Experts of a small language model.
Size: 19 layers, width 320, vocabulary 32000, 55.6M parameters.
Experts: 32 experts in each of 19 layers, 64 SwiGLU neurons an expert, 8 picks a token.
Training: a variant of SOAP for the experts, 357M tokens, 5448 steps.
Below are experts of layer 8 (counted from 0) of a mixture-of-experts language model. Rows are named router (the router's row for the expert), gate (a neuron's input weights, with its number), up (a neuron's input weights, with its number) and show model dimensions 64-127. Each number is 500 + 25 x the weight over its row's rms, rounded and kept within 0 to 999. Numbers have three digits each.
After each expert's rows: "mostly gets" lists some tokens that are sent to it at least half of the time. This comes from a sample of Wikipedia text that the model never trained on.

# expert 8
router:501523443548486508472470556496478505523487490459468500503502529461516499500518503519517510507519458506486535482460537514492521530483486487528488491476512517522507500507523473487522476536510482
gate0:536522508514479499503483495540538447481486521494441490509545560519513503470509504516472504514525488453510475495512525543511484517476488515521486494539507503532533474455521526556475502499497539
up0:530491523523471499505473500501560429506514512452479466528512561509462507491514517536516464534529516448500460504509517512504512545490452517515529492508472511502562451473503531555495510494497524
gate1:490504532516523556528509492543500480491533479515486469472537479485496471504520514452520502490474488498530452485454520506484529489500491506495496546517504528500498511480509553517451533516477499
up1:469481490532505530471486529499450502516529497495557487483504520451534500489502523468547531470484468474506491507467498532501507478541515536537502500482498496494478497484554461487484527500431461
gate2:549514516504465483529480545525531439550472516531524501487483495485523490491488478482527500485492497495512515523506558508517526493540475507464483462456477491519514518516517534510542503477494481
up2:459486485494568480477503450489476538463525503469476517483500531519482493512487504514485502522489498496488475474487441492486494491480537502503502534523527504489471497489472443496485510515512498
gate3:491532491531511492496521518531516476507432483523462533506546485486512529544490439511503524499501507548524535469517492513504481459478504514550489446494502452521555486531475464483508480495514519
up3:520452515504511506486482513471484523503557515481563475482486511499496485490525556498459468497495537497437501509458508522536523542515493480504498540515469536476481545477533522521476495521471458
gate4:487504507477472530485492473454463479534576501478473525483500501538489512495510510472508471476471551517538525533484526500516434474515506529485527482515539526505499499557495550507510509485516488
up4:504441491461477490455495495484500459532536495516551512526470473502493532521495490493486516452486505525532532501499473485486477491474550523522503453502537544507483485537466537533504496506486479
gate5:513500461473526498509456498506462506520476467522472524482534487522528480486525479483521529459521564477480538499562490509473496508491563448537523511508471506495529522443490480488477481491510524
up5:475506479510499489551448530485424504522492517476492452492521529508519473512516500503478501486490492507507563493539499477496528530477541456527505491472488457520502507499500553509488464446501476
gate6:519470522493504530549529499525519473511473497472510539482494466466528484474490514515490483558492476514500516479511498478444465486505548482527519488485555481495519459521519509523531474476556528
up6:497503480514462537467473503503500522488508513540464503495525486508489505497521474493470549461498503486547486524524502500522518521469495534518528531477457535455493519510479485499487537504443478
mostly gets: ")", "),", " which", " who", ").", " when"

# expert 0
router:533501468487525522515457471522533532507499497475485543515518499512497509530494494479511556541526509508461525522545501484472531480547486506501513470471501507485534514475527527531477520488499501
gate0:526561514483467523549474492491508509581487492472501533492499493475526497534534508476509574490495465500547475494540498511535467507491477439475466497498510492514500481516487478478467464521514474
up0:519458484521517460442509477498488481432521501508471478502514521531482481472478494507503485500509537558496506500476514486482538426494495544556502491481490478507506528500481513525500509495503532
gate1:535504528505485489552463439439495531540468489460495477528442500482494472497554540545512450510533523484517519506509442493443501483540520489490508492495480544523464519529521538508517516514530512
up1:490514470479492512500505486506474456468490515473542469498506477543493506536498517482520527557475501484478483537524501510534503493483503468486533466467462509516518543498502436525536525469487495
gate2:498512482527536506502491471454486527508496482477484548501506473527468487509492496515534469467483512446488500453472487483487556496493519562478506501552507480463546453534485459500533500498495519
up2:454477476496531517493498525472454510472500463495489498491485542487528469480521512480504483500498499558499474458472496526533461506488539520444499486524485521506559480551521464476533507476500505
gate3:524519510472488468511526496487518487498494548504431486494522486479476448525455513515493521480504523478488497510533500456501492450512516531515538500529510484509514473509489474503481529522515469
up3:493505474522457486529519489505528485498484551515477485520490513505480471514458535464523530505523446471481487488550511481465519457502509507503517491505516469505535460511482481515498534506533476
gate4:486475518509504499482534521530509518448490494509520505530510504438478467529498467517505527519483485476598519504492481492502546479461460515475485530496505541491495499479514501531497487489523480
up4:493474502519469482480483502513509483468488498499545520558503499437520463506503472532487497488505496492560521469500490492475537487460484509485512538486493504506497490502501498525501506487514476
gate5:528515502457469522470485460512512506524534496499487501489494509532518488451467528512537507479517512534474493491464491523478534511504485532496502504502505502481530501449542482562473529531521503
up5:457478506514461546526546496496498497476489493521519485497551495563501475519515526512486504451518521505509469451467515536498546494511494534472548483503521477482481537493532504477464522482449483
gate6:570498489512454520505501463512466510542488468503538485502497494470493451497516531507486448436502517534477482469520487475536503505469490433475588516485516548475493493527500488521528503523526542
up6:541506521510475541478498468516484494517467482519522516485514491493535449502479549533505478449504471535485486479505460452511517498489480464474573533527511516458496517513520482513503515512514535
mostly gets: "|", "\n", " has", "==", "===", " had"

# expert 15
router:489506525509477498502512495515471487489477514525494509491475500504536486491478474513498468524523440491518518539502489471561447514507488527489474509480507565483487487489487494511518516479490546
gate0:480460492515534509501521512490478493493538550520492447527513504516507515502525463543488517503516501517527522478521501527507498499516527515506500499485463498466500476564479535475514489495532491
up0:548506489494455515483524461495509530520515466512515517506487515489472464534443511461500474469510501505469497513454485467492499475486473527522469514522540490527482511449500454525476534529468500
gate1:535478526525480491506484529529496532525440473465498482518487532466477505505515533523454499543474484507544475526494472510502545514493487532477527503502471501485499526509488536483504508465499509
up1:486554518496558507444472491513470519513517493505505531475497515482480487536449486506497497483476503484497476479515506481555459548527536490472491500471478467479503528493473479539498506487493497
gate2:501504515495509477514509556497519453555483529518510495517510480483463530462505525509507475553550502501458488512535479509506502543497517447542497485515485516499490510519559470506506500497469479
up2:514487486526479484486501481512533506487491505463521501492476502529480492500505510498516474479480511522550503484506514512461557438492508514457514528508509481511505514478449509492513492506519538
gate3:525471549499514458483476460521485515506518478490505476528481512497490526509528484511519545527410449521517451440492486516520507514462498484523535475489449566522468494514509502496502471500459472
up3:506484524494496519499459517503491466467469505513540467542471480484481512540491517496465500516472494505488498473516487497500504511489465532498504469494510507529489516484512494506500496472508511
gate4:511462485530515497506508504514509504472503506504529498497448522521481492553506473497498498520514507507493507466455498515491522514509460503474471499472512520454543472471458501522481529496519498
up4:481497501505497505480505509455495477519514504523490503509523486460535550464514509467489503506484479519463487562568498483492494478492514506534517513544525476529493506488504460482507451468507478
gate5:500480509463467550510547515494510493475487512500530477508503490563477501521538506498497521497534481508495500516536519494457526454482512523489510523501481468509510497465488516506470521498479519
up5:486507510485536467462496507507490525463494499514486487488502482505514467521479499460523493516494515473495447491452473525531499539481480477445492493493469488519515554547529473508488544464520488
gate6:520527508463481522517527437530502482465436511502528510475505509480487469557494517489485525501527491494510520476442514511501494489500538533504471489503497479517514495533525522510507532469523495
up6:507470502542508477481464516480513541539569487520473485507505499524515517436509476512518496493489497513490488507552490474502514458501463472519519512471521540490451512489489465492497451552485525
mostly gets: " this", "|---|---|", "|---|", " This", " kg", "|---|---|---|"

# expert 28
router:494482489479477552471492492538458531507532503529495443494481520506477520501502456518429493535502549476495505509533513543514510473465537483476507475482506498518503481467503443493486509502520476
gate0:490493519493518476475492465494533478475540485481502486546537520466467514519520501478490531467481476531494502512498475482516497534482497521520514501548534514462509518461527529475527506510524495
up0:499504499498490477475510504491546469491501516464496490503517536522483511522488537492456529471524503503488456497469496537472534528524522522495461471545485484515531568505512490483497509479548505
gate1:460475463480482494506491487485519487488505492462502473508507515533469506483534548488548533480512527513479526485467457506531464551516484467485501517472447494460488514499526531478499497510494489
up1:535472526459521511492483518519495492493495481507468483469518551506487469497508512468479456512474528485503480498515541544512476521510500515501550507539471445517537491498490482528543444513486488
gate2:533500519514545482497537529516473505475517510521502506481496516504500512517511525520466485557525538492541461484532510446483500484505505449476490527544503522475454531535482509452504485512501505
up2:465502487517458478459478477532492522475515522468511481526519498520472522555554504498503510520513488480503457521498469479546478530482472481501492467484512479464489497500513477555476480457491515
gate3:509504501479534502495481468515507491495520493476494517462499514509492478469488507508514521490483486550506468519505524524444490474449495415484499516548501428477485493501493525485515509457493464
up3:476499498488530487523528529500478512492466481523493492502522487493494536552530478499488482462499539439492511484491500470558530499509501577508505510466480562523482520516488486491474504522504496
gate4:510519504505497479470550430506485500460506509510528498498511457501529527577484514498494451508481544497490478499509503489485496492489520489475539522493465500536479514528466486491468473503540470
up4:500507529519473530523473530501484497553463501471471487488531529519511435462476485505473511505520451519515535492488506482502508495500508499493493520505494473513505497486501526539516527510449507
gate5:508472524508508506500493556508506537506506495514491537547506531513524531520500512496498489518433453497492497526488552570493507485535485464487513478449502492474499501519503504520545529471512506
up5:518474536478528510523498460491462525488517502457534514481488434514514470479459532535527499478532515502511500488480510478490511485498478519501520519456472452510511475486502510490470489547521491
gate6:512511471452477497456540503513513530482495515489490456482576482493494475498482503498483509464491513504499498456495490529495455499465511514497486490480512513443496482512530495521523480466508472
up6:517521476497494523469525506511532509459498500481491476494568484524514515499488534515508506438489486522524480502497527557487466497481477539519472510479537561499479495463500472490515503474493495
mostly gets: " List", " number", " re", " high", " new", " show"

# expert 14
router:507521506508503513517499495458469517532513515472493498512524530483491514506513523526520528532462464496491524448517463531521528469498498505506527446464535504472474493507499505467486491503485477
gate0:485443502531498532497481530506536473489486498515510476464499549494509520544510522485512501495461529452537503476511484523455466484526502509520533467499431473544508462513504458486484507497550522
up0:509483511523504548472474542491509489467478460517487491494503505522498510522508524517505502478439508461526459459520504484492441469509475484490521514463476504516522477501504500497478535517507510
gate1:492512489544534508481514503519483480536458486551504477482518469485500504525485534504506516504461474456500543514523465523489494529525525496513492482527505468502465527508480496494504485496473461
up1:494519478472495503464457483547521556499486505456475525524533529504448544533458485486500491483507510521512466504484491534540482495505523550505496511475497489511473528485480489522475525518532496
gate2:524496487484493525485492495482510503523516492469508443519471440459524454508482475486527570490498533462523522496490491491497480510501514494482518493543534495540495487465494555543480450475535475
up2:540512471463492543517463472477562519510502490466515460478491456447497480516488444490516549538479514494505510503501534485483483498508526524487509495535524472537489464482507535498495472467554451
gate3:475497498518526529484492517513543475482483453512501517503475510476511505488506486483499483496448522506482508472514468543510525498493478499539479477490473525512524507493574478529517508514496532
up3:499484483547485509546492517499510482498512444499503521506466518534513469499460521515498511514487529526495491467542480529488477510517498505488492546494509489485499536470528462490538506499483465
gate4:518475513503513429536528490476509508504530502560526486529427482511495508545549537452500496493505514537462471516497463473522492479495498496489501491506517512498491512488448513526499501499503531
up4:491502492482461545462487483519462507507461501481486506470533508507504519459417481544503479495464486466532509524485523554482508544473452507510523483497489488495518491510510524525515537519496476
gate5:513472442486501514460472537479475485483512504490496563514512508520519499490524488522534490508485510472509454471469499483504478467450504494472516493458487486530446522480491473509521493459489495
up5:492515535475509495468506512465487530506496445530476511493509512524494480497529560511533489539505472539512521527515488510481478515491528510469548500459512551490511495536469515527506543514506493
gate6:503499523453538534541514470479510473491460510525504493510531462473543486483509497497494504502540520461459505515526521471510475482481507555476494524540495472506515490501470505471455450518476514
up6:505484475464506508491516511483498483483490538557520473513511482529550480499526503488482501548549501505483450467489520520502514497473509533520486493535542486522456510474522482494435495541505539
mostly gets: " game", " city", " player", " there", " album", " government"

# expert 22
router:475522512484518501496480490529485556522480531495492496495488521514467539534518537487529524547502480513484515477488476475538471491477558512462515442485523522513478501500513544475492538516494475
gate0:469513487510530472524539475517461507487512448517513450495454477530509478526442476536516523478459500533511483501509510479472534529516477493504502501452536540488498486474489527506508531525535509
up0:544525508538476507481494488503497490486470522508462527499481535524539446492497507525455486502457506501522514481529502547545478475471539516449500515506495487464515502488530507489452498431506508
gate1:472498522508496480479456525475492519520505490538486467578484463523510487504474493510503532457526536491455511478491517469449451490494459466538494522498500481519437507511507519455463515498537452
up1:477512492492530514490452485487516466481500472495508464514481504549483461482490505485486469510501520508478521464462505466474467493474471464496547486508489496485477506538475496469512486491512498
gate2:514485510487501519459519556491500516436528489525496522536508484496525490510544499543501498490488514495466443479461478494500581516489522505491482516505534522534469455497503469508520525504498522
up2:546515505503510487528468493512479469490507502496468477495510513527503483496483494505504503539545497529509483507527536536517433507500522468542525490527457498471546532515512523518475494448469480
gate3:512533497482490479452471507476502538455462493494495527513476517495496462435496498470491482446499449510482479500457494494523512478557552522495514489507550466462514503482468473491528550481474517
up3:496515466520533485490551502499475494477491475518460499468437515534480539459507489470506490489519493509480471513470509506475467521515517563516495468490468496483511483498481479509501522492458506
gate4:536525508461446500501479486520498507482488535460514483508497496429520501506472486519523482484465486518525514489494510521499540489486493493528515467448509499530491539482474497481533572488495491
up4:453513449492492494499507492510479544465527494561483524501496508517447503518545543495515531499505499473487491522493487512516499506517478478450529509500487475482500493499497495490517475501526495
gate5:481496523507470533505472492487486494453477515458518480513497486509497475460509485484512471482463491510485507525498478524488447528510475491487480481520489489542545514497498515480503485529471517
up5:493470479514496510537482481523481498456472517491517498491454503459468492495501499436515465482447500488491502524515472502482463492492478510487493510551478503524545506503480499480460470481469494
gate6:540467523489470456483528517524470467442521463510477526514505519487514464479507479498500496470516454558503472532475522500499505502464481512498463492484522495507465464463522535524484498516471517
up6:488511487417476497498516523502509465499538480553507522506500505459529516480511471521512507470483464526483488510482540514487519467473472513541462476494500487473499478472505476484502505509539496
mostly gets: " School", " people", " work", " County", " life", " player"